From a checkpoint of a small mixture-of-experts model trained on Wikipedia.
Size: 9 layers, width 256, vocabulary 8192, 92.4M parameters.
Below are experts of layer 6 (counted from 0) of a mixture-of-experts language model. Rows are named router (the router's row for the expert), down (a neuron's output weights, with its number) and show model dimensions 0-255. Each number is 128 + 24 x the weight over its row's rms, rounded and kept within 0 to 255.
Before each expert's rows: "comes before" lists some tokens at least twice as common just after its tokens as in all text. This comes from a sample of Wikipedia text that the model never trained on. Tokens count by the router's weight.

# expert 12
comes before: " |", ".", "–", ";", " |\n", "1"
router [136 210 122  67 212 163 168 123 126 113  87 163 155 117  97  90 171 118 152 104 102 138 117 164 126 146  89 196 148 158 116 170 130 113  95 136 113 143 118 158 136 112 123 126 101 103 142 147 104 130 130 136 106 138 118 170 146 146 188 173 132 102 159 134 110 127 119 124 109 143 127 164 124 150 146 135  90 150 175 125 180 108 137  87 146 137 121 139 119 135 125 103 139 124 135 156 154 146 177 122  97 140 147 133 140  72 126 115 122 116 131 136 114 115 168 177 163 106 126 119 125 140 102 116 133 138 125 138 127 121 110 141 130 143 103 151 113 186 142 141 143 138  93 122 138 128 141 118 126 141 123 130 142 145  98 139 123 135 109 143 104 168 135  94 118 173 156 128 132 153 112 138 117 131 104 114 134 143 123 108 178  88  93 150 110  77 130 167 161  92 126 156 164 114 109 164 149 113 109 134 148 131 134 146 149 148 142 134 135 106 128 145 146 148  89 164 135 150 137 131 112 153 101 141 127 147 136 171  99 140  84  97 119 122 115 132 132 131 111 122 105 127 101  98 139 154 106 127 132 120  92 162 125 141  98 140]
down0 [102 144  94 124 127 129 129  87 123 120 142 129 121 125 100 140 130 154  97 164  75 129 104 124  90 161 116 110 138 134  98 128 125 117 118 107 128 128 120  91  93 120 124 135 139 133 125 131 217 133 183 166 104 138 113 128 119 129 150 105  85 126 148 156 128 117 160 137 106 187 131 162 158 188 141 166 119 130 100 156 132 158 126  77  97 126 134 125 128 124 127 140 128 140 111 131 141 116 128 104 129 159 134 100  85  57 150 144 118 118 113 108 128 141 140 124 166 202 169 129 108 101 128 139  90 104 113 164 110 140 136 185 122 111 130 140 122 120 108 127 124 109 122 144 104 135 113 105 173 125 177 120 128 127 120 175 155 135 114 189 102 127 142 125 124 116 136 126  86 151 139 132 131 124 128 110 124 136 115 123 125 116 185 132 198 122 128  83 130 148 111 135 157 123 128 128 129 128 122 121 136 137 200 144 171  89 180  92 138 129  88 140 121 124 105  92 120 144 130 141 117 123 127 130 155 134 136 169 120  97 103 140 112 129 128 142 135 137 179 106 153 139 127 122 120 129 124 130 112 124 189 134 129  99  92 132]
down1 [126 134 157 142  81  82 129 124 167 120 123 124 104 139 130 130 110 132 121 185 148 126 133 108 133 123 118 128 126 125 130 133 131 147 171 147 183 103 157 117 160 179 116 132 141 152 125 124 138 144 121 126 116 135 133  74  49 114 127  87 142 112 109 129 140 106 143 155 138 112 121 132 200 149 194 107 130 121 100 127 126 128 131 129 119 166 128 128 126 139 117 157 147  96 171  98 117 131 114 142 131 106 149 108 129 132 141 144 130 130 129 142 107 146  99 147 108  61 140 119 111 113 126 124 134 150 130 200 117 117 128  97 128 126 157 131 136 122 118 156 117 151 154 141 128 128  87 123 135 147 111 145 141 138 101 107 108 140 125 131 134 134 162 118 125 151 117  88 102 120 126 125 131 148 128 125 153  71 162  91 130  78 152 168 128  92 102 113 129 151 145 132  86 142 167 128 130 133 124 133 150 117 126 121 117 137  37 130 126 164 132 118 133 130 160 133 172  69 111 112 202 154 135  67 131  93  83 120 125 162 123 129 140 128  88 145 128 156 132 163 102 106 180 158 157 131 117 117 102 125 131 107 126 128 124 128]
down2 [128 132 116 104 130  98 138 103 142 108 133 110 138 126 128 139 105 120 135 109 143 136 123 125 161 142 147  74  94  92 148 124  94 181 124 158 123 108 129 140  80 147 165 133 109 135  91 111 127 138 136  74 101 131 149 176 127 144 143 127 131 102 134 130 144 119 146  86 126 174 126 138 148 167 138 130 126 141 136 106 140 127 150 130 127 152 122 122 138 141 163 141 123 116 172 178 129 112 150 134 128 128 184 127 153 107 125 138 100 123  98 128 127 101 174 132  95 137 156 129  98 100 167 118  94 138 143 138  93  71 104 147 113 137 139 147 128 126 123 109 116 116 122 130 103 106  96 136 125 156 160 167 125 128 129 180  79 211 125 129 140 112 150 121  49  66 141  98 107 133 143 129 110 139 117 126 126 142 125 127 144 107 127 132 127 117 110 107 127 115  80 126 133 143 128 197 115 110 102 126 136 127 139 114 121 124 146 128 115 118  97 125 148 136  96 140  89  74 113 154 145 132 144 167 126 108 103 133  78 121 169 118 132 139 110 126 191 135 146  97 150 124 124 141 128 173  39 130 125  92 157 127 111 107 125 140]
down3 [140 130 118 108 133 120 136 124  99 132 198 124 124 119 135 149 119 136 117 128 121 130 128 128 130 171 179 118 120 129  75 120 126  76 141 125 122 137  86 119  89 120 130 113 112 137 143 125  85 108 111 129  91 134 106 122 140 120 113  77 119 109 130 139 113 128 125 127  67 138 158 167 145  95 142 137 148 164 114 126 191 113 119 127 123 144 109 229 119 176 116 118 118 100 121 155 126 123 147 126 141 132 131  65  98 146 128 134 126 149 138 162 116 162 127 134 135 128 122 122 128 158 129 127 110 114 149 134 118 132 136 145 114 108 120 120 141 130  90 133 114 153 155 131 117 130  86 126 107 100 129 128  45 109 126  99 159 132 130 132 134 126  89 128 116 169 126 104 127 130 128 104 140  86 128 118 169 172 147 159 137 162 129 138  83  96 128 140 126 189 149 134 147  84 127  85 194 126 171 140 165 144 126 131 125 118 185 112 147 130 125 160 140 127 119 124 134 125 112 131 128 161 134  97 131 166 139 138 143 113 128 144 132 159 159  98 124  92  73 128 136 134 108 196 150 126 159 162 132 104 146  99 119 100 136 111]
down4 [179 147 175 150 113 121  98  70 194 124 154 128  97 117 131 123 124 150 125 131 179 109 121 155 127 172 125 134 128 113 139 128 137 149 124 125 144 119 139 125 127 127 137 133 135 132 118 122 141 167 117 123 153 123 155 203 163  74  95  79 125 127 127 124  40 129  98 134 155 100 108 114 124 128 126 129  83  91 166 141 166 117 156 155 127 120 131 104 159 124 128 117 123  75 133 137 126 133 128 156 108 113 155 173 129  98 123 123 132 120  93 137 112  97 124 131 106  98 127 129 122 110 133 129 142 137 140 129 132 118 126  81 157 143  86 128 122 138 128  65 173 145  83 103 104  78 163 113 142 169 120 116  91 128 128 146 128 175 129 142 134 127  83 132 140 137 144 123 125 132 160 126 130 175 136 168 146  94 118 154 128 135 138 104 129 157 128 134 143 122  97 102 114 166 121 106 117 136  77 125 138 112 109 119 127 134 144 120 120 104 111 121 155 113 128 124 118  96 127 134  84  92 128 136 121 150 119 127 109 134 118 131 128 136 119 130 118 119 127 132 143 155 223 177 123 124 129  58 119 145 106 102 110 141 138  93]
down5 [123 132  84 121 128 137 131 123 119 116 142 118 133 113 133 126 129 151 160 100 112 158 118 156 117 144 139 150 124  89 109 119 140 125 126  79 106 117 111 148 107 124 126 128 111  85 135 144 164 115 144 137 102 162 131 154 137 144 117 120 128 121 102 152  95 111 113 135 111 117 131 136 105 118 136 133 122 166 186  74 154 125 181  99 154 131 126  89 122 116 127 123 113 124 119 131 152 127 128 135 125 135 133 123 125 144 124 129 124 128 181  78 128 101 124 131 134 150 134 159 100 153 128 115  95  63 115 124 165 139 152 109 127 119 127 108 137 128 154 113 146 136  87  67 104  92 183 148  63 149 133 138 106 129 122 127 115  93 111 154 137 116 135  79 143 153  82 115 112 114  89 160 128 124  91 126 113  68 133 133 127 115 129 183 136 132 170 140 103  91 127 125 133 127 154  39 152 127 123 133 148 134 131 147 128 130 125  44 179 172 126 135 131 138  91  77 126 133 133  78 146 121 123 130 120  91 128 138 114 119 165 126 106 145 118 150 106  76 134 151 126 136 136 117 126 117  73 201 118 117 139 119 131 105 128 116]
down6 [184 126 127 110 131 155 100 131  92 127 160 128 118 137 120 110 129 116 103 109 126 115 202 131 194 120 118   0 168 102 148 130 131 128  76 131 125 128 115 127 125 129 151 129 122 101 140 150  79 167 168  91 127 121 127 135 126 129 131 110 127 127 129 144  88 148 148 125 123 123 124 118 124 140 132 111 128 136 151 103 168 159 123 153 140 195 143 128 124 107 128 168 127 124  87 145 124 156 134 173  78 147 159 126 108 136 129 128 132 148 131 128 151 150 144 155 110 100 136 136 123 161 127 137 102 127 144 138 116 135 117 122 101 122 117 129 147 110 125 128 131 155 133 166 130 121 133 127 177 163 118 136 128 129 123 127 127 138 141 120 129 124 127 131 148 129 197 123 121 130 127 128 129  99 122 182  57 118 155 136 110 118  77 127  51 161 127 128 112 194 164 156 107 129 136 123 116 137 119 122 132 100 125 103 124 213 129 109 127 133 122 160 175 120 136  77 127 144 128 149 129 130 126 106 127 141 142 132 128 169 122 101 117 110 129 150 128 125 117 106 124 160 133 132 125 137 164 155 131 142 112  89 123 107 128 108]
down7 [176 127 145 106 131 104 131 111 185  98 129 115 149 134 129 132 107 132 140 119 135 125 183 159 128 136 128  76 122  80 125 136 152 125 133 150 103 124 121 169  99 128 122 119 115 128 124 127 129 165  97 110 132 132 129 167 135 134 124 132  80 128 132 138  72 134 141 131 130 136  96 127 141 124 116 137 147 195 119 130 136 130 146 131 129 190  75 115 130 126  97 187  93 139 103 144 132 141 139 145 131  90 143 128 130 149 132 111 119 106 125 129 126 153 124 182 164 129 131 161 126 106 134 115  98 131 136 108 125 157  99 129 123 130 102 116 127 153 141  91 144 124 110 142 129 116 142 105 129 148 116 145 128  95 118 107 122 179 182 110 126  77 128 159 126 144 127 123  92 131 154 130 125 134 106 108 125 126 126  96 128 129 166  97 119 155 128 154 120 100  60 118  96 147 135 128 128 113  82 135 121 100 107 115  53 129  71 134 134 114 124 144 156 120 125 119 128 162 104 127 129 128 141 127  59 141 147 102 130 111 127 129 128 143 141 140 128 123 123 127  94 122 157 116  84 152  12 127 159 110 163  71 112  88 130 114]
down8 [172 145 127 128 134 105 130 152 100 117 144 130 176 133 123 127 162 106 125 141 107  94 122 130 105 137 125 167 142 130 105 118 138  99 131 103 151 124 118 130 127 117 120 123 114 128 167 129 163 155 108 126 151 131  92 115 125  81 171 116 127 150 167 128  71 115 147 164 141  64  89 128 128  82 115 150 109 126  97 128 147 114 110 134 160 118 140 141 110 130 147 124 131 128 132 166 126 106 139 136 131 103  79 197 117 131  98 126 152 174 123 122 123 174  54 131 127 117 127 113 168 179 135 137 129 130 134 138 121 124 131 143 126  75 136  93 107 149 132  18 160 134 140 110  85 126 135 161 110 129 130 130 135  82 138 101 127 136 135 126 128 113 105 128 146 137 125 128 149 130 126  89 103 116 126 136 128 118 125 130 120 129 132 111 128 109  91 128  79  86 155 107 127 133  58  86 123 133 145 114 117 139 120 128 119 130 153  87 123 134  99 131 129 127 128 120 155 129 117 110 129 135 121 116 169 139 136 174 161 119 129 160 129 136 130  93 201 126 118 120 137 212 105  89 173 126 136 128 130 125 105 131 124 124 149  95]
down9 [ 95 116  91 111 137 128 118 144  59 173 144  87 108 129 134 131 100 135  90 130  95 144 123 108  90 133 108  62  92 128  76 139  96 125 154  86 107 151 112 119 123 133 180 108 122 131 124 127  98 135 119 164 162 148 138 166 128 162 119 157 128 128 105 123 169 145  93 133 153 128 141 140  99 136 107  78 143 135 141 132 132 136 141 114 144  64 110  83 111 125 157 104 128 139 109 129 150 119 124 111 141 113 131 102 128 141 149 110  96 123 128 118 141 133 101 147 149 122 156 133 114 112 105 122 146 106 157  93 139 110 130 128 150 150 139 161 126 138 127 112  97 108 130  75 128 148 140  79 140 159 104 120 141 171  85  91 168 170 137 147 138 127  85 118 142 117 151 130  84 116 150 132 155 127 101 159 145 131 129 179 115 167 100 114 129 126 129 184  86  94 167 112 128 111 127 132 129  86  92 143  55  91 135 127  93  84 141 120 129 126 111 157 120 146 121 126 128 126 114 123 105  81 134 110 128 167  90 116 126  95 134 128  98 114 132 153 124 112 141 127 140  89 140 116  98 171 125 131  94 108 140 127 121 117 172 108]
down10 [178 145 127 159  94 164 118 100 123 174 134 126 140 126 175 132 125 123 123  93 166 117 156 129 126 114 188 130 118 139 101 100 128 136  91 145 176 135 141 161 133 136 144 133 126 133 129 136 175 108 173 170 116 103 132 129  78 148 121 123 120 140 153 111 148 161 101 108 136 123 125 163 129 108 129 163 136 164  92 121 127 134  98  85 125 123 123 115 128 101 121 131 130 121  71 134 152 121 123  80 123  92 110 158 148  76 127 153 116 109 119  33 152 135 119 155 117 125 153 130  93 142 117 136  65 141 122 135 174 127 162 125 129 123 130 154 182 100 146 115 172 129 140 131 129 133 101 152  94 124 162  93 106 143 114 132 128 122 150 123 132  81 102 172 142 144 135 153 134 154  99 167 154 128 115 121 108 127 166 132 175 114 102 101 123 102 117 132 147 164 139 166 107 138 128 122 132 129 122 129 139  85 128 125  99 196 142 129 128 152 134 114  96 135 137  86 135 127 132 112 121 138 104 114 112 143 129 108 127 129 123 115 113  57 144 131 159 107 104 117 174 150 121 111 138 152  92 124 129 101 130 134  89  89 110 136]
down11 [ 76 130 128 135 127 116 127 110 146 151 154 111 119 157 123 132 107 126 119 167 130 143 120 121 113 107 123 123 127 152 126 128 136 132 138 137  96 137 109 129 116 140  97 132  87 124 122 117 133 125 131 122 128 109 168 149 126 108 127 143 141 136 135 128 154 187 133  86 150 160 123 153 148 113  87 128 121 100 132 123 124 134 112 167 156  88  94 126 163 106 152 150 130 123  88 155 110 110 103 133  85 147 129 122  96 126 105 151 127 109 106 170  85 114 155 169 169 128  59 106 169  95 207 128 134 122  90 134 111 178 159 135 185 117 111 162 131 145 117 138 131 130 135 118 138  81 181 102 144  86 142 130 123 135 115 157 130  92 111 124 103 123 118 122 134 151 115 172 146  21 127 134  36 128 115  97 127 139 107 105 140 129 155 143 131  90 109 114 164  91 112 154 117 125 100 126 131 146 171 130 125 126 141 151 160 110 126 168 122 127 128 133 147 159  98 141 137  97 120 134 128 132 131 153 126 141 154 163 109 154 114 111 131 127 127 148 151 128 130 113 100 137 154  92 117  91 176 129 158 152 122 155 138 140 123 131]
down12 [131 138  76 122 168 167 136 172 128  92 123 144 128 118 133 125 145 101 132 119  73 133 124  93 129 195 129 129 108  98 117 154 153 130 128 134 121 139 140  87 167 127  74 103  82 136  99 162 125  87 135 128 122 124 105  98 135 126 131  82 137 127  94 127 107 196 163 188 133 164 160 118 129 146 107 114 129 129 109 122 128  85 124 110 107 100 126 146 121 117 125 125 159 129 115 128 106 137 118 121 127 128 125  93 130 151 119 128 101 145 126 112 115 146 174 138 153 129 148 140 139 137 136  86 151 127  93  75 131 144 173 158 108 132 151 161 121 105  86 153 106 147 135  65 125 156 132 129 129 142  64 130 109 112 171 171 139 128 123 146 137 134 146 124 130 148 117 111  86 100  98 114  99 130 128 128 135 136 106 125 128  97 167 117 134 105 127 119 160 132 146 135 111 195 145 120 130 128 103 124 125 121 119 137 108 141 121 122  85  83 126 121 112 129 145 155 147 114 112 139 129 128 137 144 111 149 114 138 151 112 152 128 186 114 130 131  70  85 132 122  92 119  87 105 124 115 189 154 108 118 128  77 125 139  64 145]
down13 [124 185 114 103 118 128 134 118 136 151 130  90 136 173 145 126 124  69  97 160 123 115 120 125 124  28 131 124 109 136 134 114  80 106 129  96  63 125 133 117 141 131 100 112 117 128 119 126 163 133 128 128 143 128 128 122 135 130 136 136 168 120 140 129 129 136 112 129 137 100  66 189 148 111 175 136 105 138 102 100 127  92  71 154 149 136 117 133 124 136 125 125 128 134 163 127 129 115  91 143 131  89 135  90 123 144 126  99 108 155 138 170  85 102 132 166 129 133 129 149 119 163 136 147 147 138 136 118 106 130 160 114 117 147 124 117 129  81 155 127 127 128 201 147 143 111 131 145 181 120 139 127 126 151 107 128 148 170 108 108 128 156 157 153  86 130  96 129 117 122 126 129 118 150 162 152 154 152 156 149 139 110 157 110 151 112 115  42 102 175 124 130 132 140 133 107 172 154 131 127 124 122 130 130 123  75  97 127 129 128 122 131 149 161 126 164  73 176  90 118 158 133 123 139 117 131  97 119 151 131 139 136 131 148 136 128  93 165 128 113 133 128 128  97 116 130 105 129 129 128 136 133 142 188 121 175]
down14 [140 121 132  99 158 152 127 150 150 109 131 138 131 116 153 115 141 136 141 114 113 144  86 165 135 147 139  97 125 106 105 120 170 125 104  68 105 189 132 138 122 142 161 128 103 106 124 168 132 111 131 120 142 106 136 174 173 120 128 162  89 129 187 142  91 152 100 110 103 126 161 173  89 170 106 132 115 156 128 119 130 151 129 137 138 130 119  99 134 119 113 115  84 145 104 159 159 135  83 156 122 148 113 133  84 102 121 134 154 121  69  91 130 140 129 110 163 113  95  97 132  84 146 132 127 137  63 116 108 143 142 127 136 112  71 114 137 131 128 138 142 135 128  96 131  84 149 115  87 149 147 121 137 184 123 162 140 156 118 123  90 126  83  96 103 130 174 129 167 130 168 132 129 119 123 135  59 207 117 129 128 174 126 125 110 129 122 129 130 131  97 152 149 118  95 123 100 114 111 144 142 132 115 134 169 122 137 103 129 113 139 111  99 129 128 149 101 127 149 103 113 110 137 184 122 139 130 130 128 118 135 124 143 143 117 103 132 111 142  71 147 107  88 107 140 131 166 121 135 158 102 126 136 107  91 126]
down15 [121 129 140 125 130 122 140 139 109 143 149 150 142 127 149  97 119 129  72 159 125 110 175 123 124 132  83 134 216 130 104  79 126 155 146 155 127 150 121 132 125 121 112 162 137 153  91 131 164  90 128 105 114 196 138 151 120 132 155 206 120 137  85 133 181 143 150 179 111 131 138  92 134 119 162 141 148 123 154  82  52 126 112 125 157 150  93 143 111  69 128 128 138  99 110 122 133 121 132 132 130 120 192 130 192  83 128 125 127 129 123 152 132  86  78 127 124 111 123 110 132 122 111 149 140 139 129 108 121  94 147 128 130  97 113 127 123  99 128 143 104 122 121 156 113 133 115 142 115 142 134 132 112 119 119 116 107 126 133 117 129 117 133 139  93 140 129 162 148 146 135 129 131  50 145 133 127 120 138 133 145 187 124 174 139 125  88 110 114 162 170 143 157 136 129 129 160 146 151 136 143 132 133 167 116 106 129 128  83 125 155 132 127 113 137 129 128 148 113  83 119 127 112 102 126 138 125 145 131 127 101 141 128 105 106 156 140 134 172 145 112 129 131 131 128 167 139 143 138 160 140 179 188 124  98 132]
down16 [ 87 121 100 137 140  85 129 158 127 127 124  94 136 136 130 183 131  87  93 106 127 115 116 117 106 118 120 199 127 152  77 126 152 100 125  87  95 124 131 123 100 119  72 134 124 153 132 142 135 119  96 158 106 128 133 119 120 162 128 131 136 146 145  52 146 126  98 122 158 113 125 129 128 113 128 150 128 117  61 192  85 106  92 129 144  82 150 112 125 114 172 133  43 134  98 125 129 139 114 129 134 124 128 151 116 140 159 143 131 146  87 129 128 129 129 130 139 133 124 150 147 112 134  96 115 105  95 131 168 125 182 144 141 139 168 138 129 100 120  89 127 120 132  82 121 151 166 149 117 116 128 100 125 129  99 128 115 100 120 128 127  89 130 111 119 133 129 130 139  90 144 131 109 130 123 104 108 129  77 128 129 125 122 123 151 129 100 125 123 103  76 144 173 133 113 115 127 150 155  80 128 174 145 125  91  89 114 131 154 123 127 141 127 158 147 176 103  96  98 121 129 145  88 102 149 116 111  76 127 109 128 153 130 155 107 125 138 122 128 136 119 133 126 113 146  90 127 126 123 215 133 168 134 122 109 130]
down17 [ 63 106 104 139 181 110 133 142  91  97  93 125 118 122 120 157 152 132 141 152 134 133  96 114 136 183 121 168  98 149  75 129 143 126 149  61 139 123 149 126 120 138  91 122 129 152 112 101 177  96  94 121 146 123 143 138 118 102 115 140  96 114  90  77 137 128 144 165 103 138 189 134 132 125 116 149 116  65 117 143 122 128  83 128 126 155 162 152 125 143 130 117 157 162 160 110 128 117  76 148 130 146 106 118 134 142 126 127 156 145 125 130 133 140 121 119 149 139 121 141 121 124 109 104 128 143 131 138 135 101 142 139 103 133 132 171 130 128 128 126 145 108 125 132 172 110 139 137 135 128 107 154 144 149 117  87 113 122 127 194 137 140 135 171 126 104 133 139 133 128 141  94 127 141  94 160  84 125 136  99 100 122  98 107 176 148 136  81 119 151 125 174 141 141 139 168 172 125 134 123  70 149 120 151  81 137 126 158 102 164 128 209 135 123 127 112 147 128 134 164 147 119 134 104 147  75 124 120 134 109 116 142  81 133 109  85 130  97 104 128 160 123 131 148 107 121 105 132 125 110 128 183 123 122 129  96]
down18 [125 109 120 101 137 126 128 138 172 123 130 102 139 113  98 128 109 164  99 134  80 129  99 114 126 154 149 164 128 126 115  88 114 134 135 110 125 128 122 132  96 120 125 198 103 146 127 128  89 137 132 129 172 127 211 143 108 100  45 127 168 133 130 129 116 199 125  66  97 127 132 127 201 126  67 159 154 147 125 104  70 122 124 143 111 126  86 119 119 182 141 134 100 111 128 110 167 107 127 120  86 148 150 134 133  88 127 108 141  92 117 126 125 124  95 123 165 124 132 124 152  87 152 138 124 124 127 130 117 156 141 128 171 133 124 102 127 107 124 112 122  79  68 118 140  98 149 109 146 153 126 136 111 126 137 131 131 136 125 127 129 100 129 112 158 123 126 129 128 117 156 140 117 120 149  74 136 181 128  86 133 129 174 117 131 170  59 143 120  70 128 133 160 139 104 128 133 171 152 136 149 123 112 121 123 110 123 136 119 121 144 130 100 105 136 100 117 119 156 134 135 132 126 131 126 129 156 126 141 102 137 153 128 122 135 114 152  92 112 125 122 139 164 128 137 147 137 115  92 122  82 160 128 139 131 113]
down19 [169  89 139 127 150 205  98 128 138 125 114 148 111 118  97 117 113 138 126 123 113 149 155 125 141 147 127  33 184  81 128 133 163 126  96 116 144 123 166 137 128 118 133  83 130 170  84 126 136  68 124 130 119 105 127 134 124 156 101 110 149 108 118 130  90 149 117 200 128 153 152 138 127 132 130 114 107 130 126 140 138 161 150 158 122 150 114 130 135 156 119  69 129 126 131  88 133 113 124 120 132 200  84 158 181 129 153 115 132 128 116 131 121 114  95 104  94 120  92 122 125 126  71 137 157 128 169 125 128  83 108 137  70 127 120 191 132 113 160 158 130 138  86 116  88 146 116 142 124 137 108 127  75 137 130 132 120 117 128 150 159 128 157 133 192 118 121 124 127 167 159 111 115 141 128 125 126 160 133  91 159 140 150 151 102 129 157 140 129 121 127 148 144 164 131 152 111 132 126 131 135 129 122 126 149  78 146 132 128 133 128 115 140 102 118 104 122  88 125 127 127 141 181 127 121 146  87 132 130 140 132 132 103 129 125 129 127  86 124 129 130 120 157 180 121 127 129  97 136 126 123 132 148  94 128 109]
down20 [132 107 129 130 112 128 128 116 128 119 118 125  84  85 130 116 168 138  72 133 127  94 126  77 123 127 130 139 155 126 126 127 130 136 122  95 128  83 125 137 110 126 140 121 134 124  83 112 136 169 131 124 125 172 137 139 137 134 127 124 101 132 147 128 133 134 106  94 128 112 126 132 127 118 114 121 108 126 130 130 136 165  75 118 111 122  78 132 153 138 124 121 148 142 128 132 105 141  98 129 144  65 122 136 183  74 123 127 116 175  69 155 101 133 109 141 112  87 163 129 135 125 132 135 135 179 142 142 124  69 127 129 121 108 130  80  42 126 138  94 129 140 133 165 136 179 125 121 152 128 117 131 103 104 111  59  52 151 127 130 100 149  94 129  98 140 127 109 108 133 135  75  86 134 137 143 113 126 189 133 131 124 129 106 138  90 119 122  65 116 123  85 137 133  93 132 129 134 143  95 118 131 140 153  92 128 133 129  75  95  91 149 131 133 115 134 129 127  99 130 152 139 164 138 171 132 111 111 132  84 152 114  95 124 127 121 123 104 131 143 157 134  98 174 108 161 127 126 132 125 144 117 144 120 173 164]
down21 [121 127 125 125 128 121 172  70 115 150 144 104 142 126 126 149 127 120 128 129 183 130 130 140 130 107 174 112 170 112 126 137 138 144 123 144 148 123 114 125 121  79 136 133 138 112 126 140 203 128  94 137 115 133 125 108 143 129 125 155 120 120 136 190 133 103 193 135 158 126 132 123 172 129 144 116 128 130 129 135 136 127 162 137 120 152 126 146 130 148 158 135 119 149 161  95 109 151 125 160 134 124 124 147 124 117 190 182 130 131 136 108 110 120 127 129 111 151 145 129  94 141 129 127 126  90 119 117 109 109 169 139 100  89 113 138 129 119 140 140 109 123 159 210 148 110 107 128 130  49 188 122 128  95 140 158 113 128 145 194 131 150 148 127 119 127 101 124 125  76 126 147 133 160 154 128 121 123 127 147 154 111 121 134 136 117 104 115 118 129 111 135 163 159 111 131 133 142 105 149 124 155 140 157 149 128 122 122 119 177  81 135 145 125 136 126 100 117 126 140 103 225 106 130 145 157 158 108 128 128 115 129 115 159 127 172 136 120 108 125 144 208 136 170 137 138 129 129 191 123 127 132  72 133 114 137]
down22 [163  93 159 126 135 192 127 123 127  74 128 144 128 156 107 166 170  94 142 153 100 116 128 133 110 163  94  80 138 110 112 140 130 128 131 124 112 150  99 126  94 111 101 130  83 144 160 122 109 163 136 165 130 127 135 166 127 140 131 142 127 153 131 120 141 133 114 125 125 134 125  97 127 149 154 161 107 119 109 153 172 146 118 166 117  94 148 102 136  86 134  90  74 131 154 132 129 130 135  79  88 119 156 127 143 114 128 127 118 124 164 101 113 129 153 126 118 166 138 169 136 134 123 142  92 100 122 114 134 130 133 154 131 130 104  96 103 175 113 116 126 175 110 106 163 177  93 120 161 128 116 129 144 116  83 135 127  94 139 128  50 128 111 125 111 165 112 127 164 143 115 145 163 148  95 129 179 112 126 146 107 142  99 127 115 153 195 135 114 132 128 137 108 122 119 154 129 120 110 129 127 122 134 124 171 102 120 157 141  97 187 127  71 159 106 124 118 127 176 142 130 123 118 137 144  55 128 128 128 105 124 133  96 131 154 146 118 131 138 128 130 121 123 130 120 105 139 120 143 148 106 159 127 113  50 171]
down23 [ 79 112 118 120 135 137 127 125 100 120 105 113 171 122 145 195 123  80 135 120 117 129 140  85 144 104 144 218 123 131 129 149 106 141 131  84 131 148  55 130 129 132 130 151 124 131 126 127  91 159 133 129 163 131 122 156 117 131  47 123 128 151 122 129 103 120 142  94 135 104 155 129 100 102 155 134 121 105 176 124 129 152 126 109 123 121  98 124 136 137  92 114 133 124 180 132 123 126 131 131 109 133 119 105 135 167 130 154  76 137 159  70 124 149 150 136 140 129 127 141 130 104 103 131 155 126 125 110 145 128 131 125 121  98 120  99 122 117 127  81 122 141 128 121 133 145 139 120 118 125 108 154 127 138 134 108 132  86  88 117 140 125 106 121 132 121 177 124 138 184 114 130  89  67 131  61  87 130 180 134 127 127 131 118 130 128 138 125 108 130 122 168 107 120 126 150 103  99 132 145 107 128 185 133 123 140 133 158 142 171 138 171 121 126 145 153 124 127 129 171 128 146  67 106 137 120 128 132 135 124 131 135 150 137 158 102 152 127 124 130 126  66 135 100 155  99 155 197 130 148 128 127 117  91  88 171]
down24 [132 167 154 146 108 113 142 126 109 133 117 128 129 109 140  93 122 117 124 150 120 169 123 132 146 129 174 124 132  96 126 112  90 182 180 140 127 157 132 143 127 118 158 127 142 125 126 129 157 137 114 100 163 130 103 120 116 103 130 123 128 129 134 135  81 112 112 134 131 149 129 114 104 121  84 134 133 130 130  85 140 140 111 150 133 138  66 142  81 133 130 161 164 133 139 124 124 127  57  86 136 111 139 131 100 132 105 128 115 131  79 122 149  82 144 121 113 109  82 125 116 112 133 116 129 133 124 108 114 152 200 116  91 110 111 136 104 120 173 143 122 138 165 171 119 105 103 161 105 203 114 116  69 131  90 118 139 149 150 124 110  97 125 129 138 148 152 128 128  97 146 105 115 111 130 167 124  67 122 127 104 135 130 116 133  31 180 131 164  86 128 131 122 129 144 100 134 145 114 114 150 132 133  89 129 126  94 171 116 113 111 145 127 110  89 163 149 136 120 147 132 129 125 119  96 133 128 145 120  94 128  97 118 121 128 134 114 110 164 141 167 100 106 132 186 167 105 156 117 118 128  76 126 119 157 128]
down25 [139 116 118 117 126 135  91 113 154 166 125 144 110 115 139 128 129 116 124 103 103  86 129 122 142 133 138 128 117 150  87 145 146  92 158 116 111 110 115 128 136 108 136 127 130  86 137 173 128  91 128 100 127 103 130 109 143 135 141 128 167 138  96  63 129 130 133 183 130  52 106  75  96 161 141 131 142  74 116 141 111  93 152 127 126 132 127 147 120 128 129  97 127 124 132 123 131 139 141 120 145 128 137 163 121 110  67 167 145 113 126  90 119 161 159 128 150 190 126 120 105 139  83  87 130 123 126 130 166 128 134 139 124 141 124 135 138 135 128 102 130 112  92 125 119 127 148 142 116 113 124 134 137 124 110 146 100 126 127 128 114 190 156 128 127  97 139 191 154 100 111 159  91 128 103  48 126 117 129 146 127 134 130 121 116 156 122 121 156 110 130 158 129 133 148 129  88 148 164  96 132 132  77 132 126 119 113 129 167 169 133 133  78 127 154 117  86 117 104  81 151 110 128 120  91  82 123 129 109 135  95 118 162 128 121 123  87 200  96 111 125 149 189 153 128  74 127 100  94 134 121 137 135 126 105 127]
down26 [127 136 124 155 134 188 111 132 117 160 121 113 110 119 162 127 121 119 159  94 135 106 149 157 108  76 143 131 162 148  69 125 110 113 130 109 139  91 114 147 133 127 152 134 128  77 169 111 129 134 127 116 139 138 165 104  89  99 136 130 128  94 211 138 116  97 129 127 130 138  96 105  97 116 115 124 141 115 125 114 144 129 114 173 113 126 107 103 113  95 142 171 123 125 100 114 183 154 110 127 129 129 127 189 101 124 112  95 139 151 139 122 128 144 128 132 124 137  75 127  57 109 127  94 132  77 126 217 102 179 104 150 130 119  81 132 108 111 133 136 123 116 171 151 128 123 128 145 157 139 151 186 128 155 116 145  87 162  97 111 129 167 163 129 128 119 111 144 129  88 124 105 119 129 128 142 141 147  80 105 111 106 137 128 104 127 143 159 163 131 156 170 135  89 166  93 128 126 140 134 133 115 143 149 128 153 105 138 144 134 107  92 125 145 124  85 117 102 142  75 110 130 127 124 147 130 123 142 150 120 109 114 126  92 120 128  83 159 120 107 139 144 137 131 123  96 132 105 101  85 122 142 134 123 136 128]